python train.py --n_layer=17 --d_model=320 --n_experts=64 --experts_per_token=4 --d_expert=32 --d_shared_expert=192 --activation="swiglu" --moe_layers=[1, 2, 3, 4, 5, 6, 7, 8, 9, 10, 11, 12, 13, 14, 15, 16] --router_score="sigmoid" --normalize_top_k=true --routed_scale=1.0 --balance_loss=0.00439 --balance_bias=false --init_std_router=0.014 --lr_router=0.000887 --vocab_size=3433 --norm="rmsnorm" --norm_eps=1e-05 --tie_embeddings=false --optimizer="soap_variant" --lr=0.0022 --beta1=0.95 --beta2=0.95 --batch_tokens=32768 --seq_len=1024 --train_tokens=263900000 --steps=8054 --dataset="wikipedia_en"
Below are experts of layer 11 (counted from 0) of a mixture-of-experts language model. Rows are named router (the router's row for the expert), gate (a neuron's input weights, with its number), up (a neuron's input weights, with its number) and show model dimensions 80-159. Each number is 500 + 50 x the weight over its row's rms, rounded and kept within 0 to 999. Numbers have three digits each.
After each expert's rows: a language model's description of what the expert responds to. This comes from a sample of Wikipedia text that the model never trained on.

# expert 13
router:527511471502483697517518445531507533433510586448505500461447480481560423537486481441533573547495459454488471428520506423627569471504535535488426485449509604530464495548511529468493615496617544515485533556482528492505545578491427502529550610
gate0:509511524571549536555346503472527512501454529462462538433467544473472478572488508424460539506527507508480548494500528443582564412460499544491530548564454554485508405455579481395430457464489509448496539484523512544484607407499492558491562533
up0:499481472505477560487404546572463461471499494425485441451408458544505490474541561458452568552477374561509440506521486512596488426507500535572543518478545504558516528321530527395489508498432694451539451461514477546505479553431561377490488550
What it handles: Sentence-ending punctuation. Periods, line breaks and colons closing sentences, abbreviations or infobox lines, e.g. Mt., H. depressa, anthem., Duchy.

# expert 1
router:469590495522517543555537439531549570556568590506523541486405483426500489531480541474457611519498558433554471454442451420457569502488562551546485427460429608538539524593529481465459520520532452490543529460553479431539588474492451463508497539
gate0:487442468483472491541560444531545530470555534508531483510468529488579476472595607502605521496565511389478436479544493606479488471518546395541537436531490526469514437442465491490464524559520478472427606567548464451495511403507435503535530543
up0:507526570594534476484516535408500481589586503545505523535515463514437425513468518465529494523629555400583536506496466509488479520481427477371482375535512534536505490476412440543538515488543439471471544538424518552510479501483469536445562540
What it handles: Word pieces after punctuation. First letters of words after brackets or Mc and sentence-final periods, often in music articles, e.g. s(axophone), n(ée), Sarajevo.

# expert 32
router:449484486401532488475596454586499610484538556616447539402520482481490536515519512435524557605520523439553546406415471434521537552567511543529433475481499539496574538555482492382442539539531527531505502384566532472586493478397451457537467581
gate0:513439474490580502570521535489514532460484475460625598527390555565525502568424473524507487542531532524473547469507428546499408456553436471470530505493534491476528422480443500487493484556536445547565521458546482458573515535515550328559489585
up0:388511520478534437473496563509467473501479460498515466513539416448479501521557564501418488551462473534482519480493482489488519557551430482499534534436494554427548564519532585517596466462462497465479470477478489477453500397408589469429562469
What it handles: Word-ending suffixes. Middle or final pieces of common words, such as sport, spending, Scouting, fifth, heavyweight, Securities, missing, often after f or sp.

# expert 17
router:448534490499519568553483369574593590476450542521399474489471540568518550522453525490464481524535532488511437514393503498497509556508554468568503459413509574505472539455459450467438550569495536557468492478483586533519519542467487544559449474
gate0:599453471560462544497552503451571538473525544383538432490411558523562514494466483524481507472528493506542514487451536476503467491516480395484463365547442480534558458480637534429427453471524545483485554518473584530453526280507473480597557514
up0:496504568530540477476515497467544473557461496472530526526497539505447501397468482526489490492480542412406545535520426480514476522463549565389566530661506510483511561565542574534502491507499513546499466518470488481477482462503488540511515503
What it handles: Lowercase word-initial letters. Single-letter or short opening pieces of a word after a space or heading, such as m-ilieu, Sp-ina, t-ail, b-ought.

# expert 38
router:537477583511509546558450488531567584582606514497390536516451514456374459426449472549505501502477476499404548476438496418520503479470490562462422483548437604517544509527545487446612608530528470566458532525516479415589563536457425484535543514
gate0:443486515437481483459516576468487535456616520473546486536454526488550399517503519538435543543460481523481440501530496502488500490525509554496500550533606434546449546544473486458513553491513459585434458562452542558516410587410368444530452469
up0:498567525474442516546580575536503511458432450486514487505507330483467459416563504498461528479510483499523531466498600436503552435518427514490604448515490495464485427477549548541596535472536509453507463466496525435504435500435447474470591522
What it handles: Personal name pieces. Common first names like John, William, George, and inner pieces of personal and place names, such as Erin, Aldin, Wilkinson, Stockholm.

# expert 54
router:536498590533579634541526417565551595502467490518463453394392566474513494528480480497504598512465457388514554497407450524540555450470551466500487540455503629580490577510505492497421580494543435488480498488544580449593521541486482509496460527
gate0:476470385631435505500464527531465484455577467442491507504483556439448520509413497432575536526483559537421518499496459549432453575454496577504531464453545411422535492468478471580427486567538472516386568512396557483580532532546468477539501520
up0:445536475437490462543513439476551493554489490539446459414446460501443460555464564457436492609447519415470424473506536377456525468499436532530419453548508539550375491568475486494565461548536486520517425492540477494521529451418468595463405472
What it handles: Single capital letters. Lone capital letters starting names, initials or abbreviations, such as B, H, D, L, as in L.B. Smith, V-Type.

# expert 50
router:402518566457511589533553534531506574495511484594537540491415478429434493479529488419540531533437451512496480447363482434574625562471502540501509518425507577560556513581480532514411505505563553479520527535564549478642496503557456545545551630
gate0:553451563459520516488557484518543497520595501489514435453496457569588466473410458435448489476553492446479355474459478462502519542531497485587511406500517487493471486597559552449453521528483517385452489487469514543534565483482495437527434546
up0:498523504473501475491426533481555488457576429442421420540452539545448402556542536556482540445564549461517498530515530529496469453412555647471471439512515474406538419486405536486562486505536486487518435406501394538524534487411535543494461424
What it handles: Concrete nouns and digits. Everyday concrete nouns and their pieces, such as water, building, rock, fire, swine, pink, plus single digits in table cells.

# expert 55
router:487533506394515497506489457513486526516502548434458496490462443536361547514509452433484541549590445495417532431457507455514530508502470493533358528476439519473593538542542489493482520508532563491447525426524582505544491503508427498493465546
gate0:483553534454532517509475512451499486556459564461475541525513465524482451399500434546479523385491431556488411473549492491582549521502523394490525544510485491521596497553522404421480463524509407517481417523494561631543535481443482605503487482
up0:519499606553504522463514371504477462525470510547459504540510538515526442484620496528520546460436396519579483500498558552482526453467552458511589472469530449528519476478466501500524537485481515606491396426533565559540520507560563555565526514
What it handles: Mid-word consonant pieces. Single consonants or stems inside words, followed by suffixes, e.g. alum-n-i, dec-line, em-ph-asize.

# expert 26
router:473615455438564565481486476515517486495489510571515493492492509448403486521454533405401528559500585455490509440411462496557569561523516492545488460438506504531629606591513445457575531499576451506550494477494515525547454592483462509571524502
gate0:449525457650575609524502453584509516456431543558498533605490440437481513505507517575496550574478477409493476512459542509591472487525534516579538517384561514511460489616490430426474490598557417449447496536462484532558432572531564466511513497
up0:399508482518606471494468533478545510517409571510504444575475495437405533456466501422514529467428567468557481502508549465470524512555537501487534472594470431474544450499499520472396438441555516589496519422523491502518513499536497471563525480
What it handles: Hyphens and capital letters. Hyphens, dashes and capital letters in compounds and list items, such as semi-automatic, fine-art, "- Elevation", "- Class", plus LaTeX-style units.

# expert 22
router:510548506458558504489499475465546551487527559556475472431509471503479515525510435430438620516416490433518486452501493490592501482519521447479446468531490566518579459570552487488556560495564554493506474501482572359491528552447493408516481511
gate0:515551562561457479441386420477548527479526576559504539460465532628491509607510471495514561579448508515470503517514478479467545499460529520512523420463420538464497452526531457476492474558546585429500524406511510562477535414517560520581506494
up0:448401513543457560517421501439528527477426565499541514476477542475478557557501393525493494499384503514523455478493532471511594463492481572554545562553453429527514455599568425581582514498523583577449479557526499516515547458476494502475439472
What it handles: Closing parentheses, table pipes. Closing parentheses after years in filmographies and biographies, such as (1940), plus table pipes, line breaks and heading equals signs.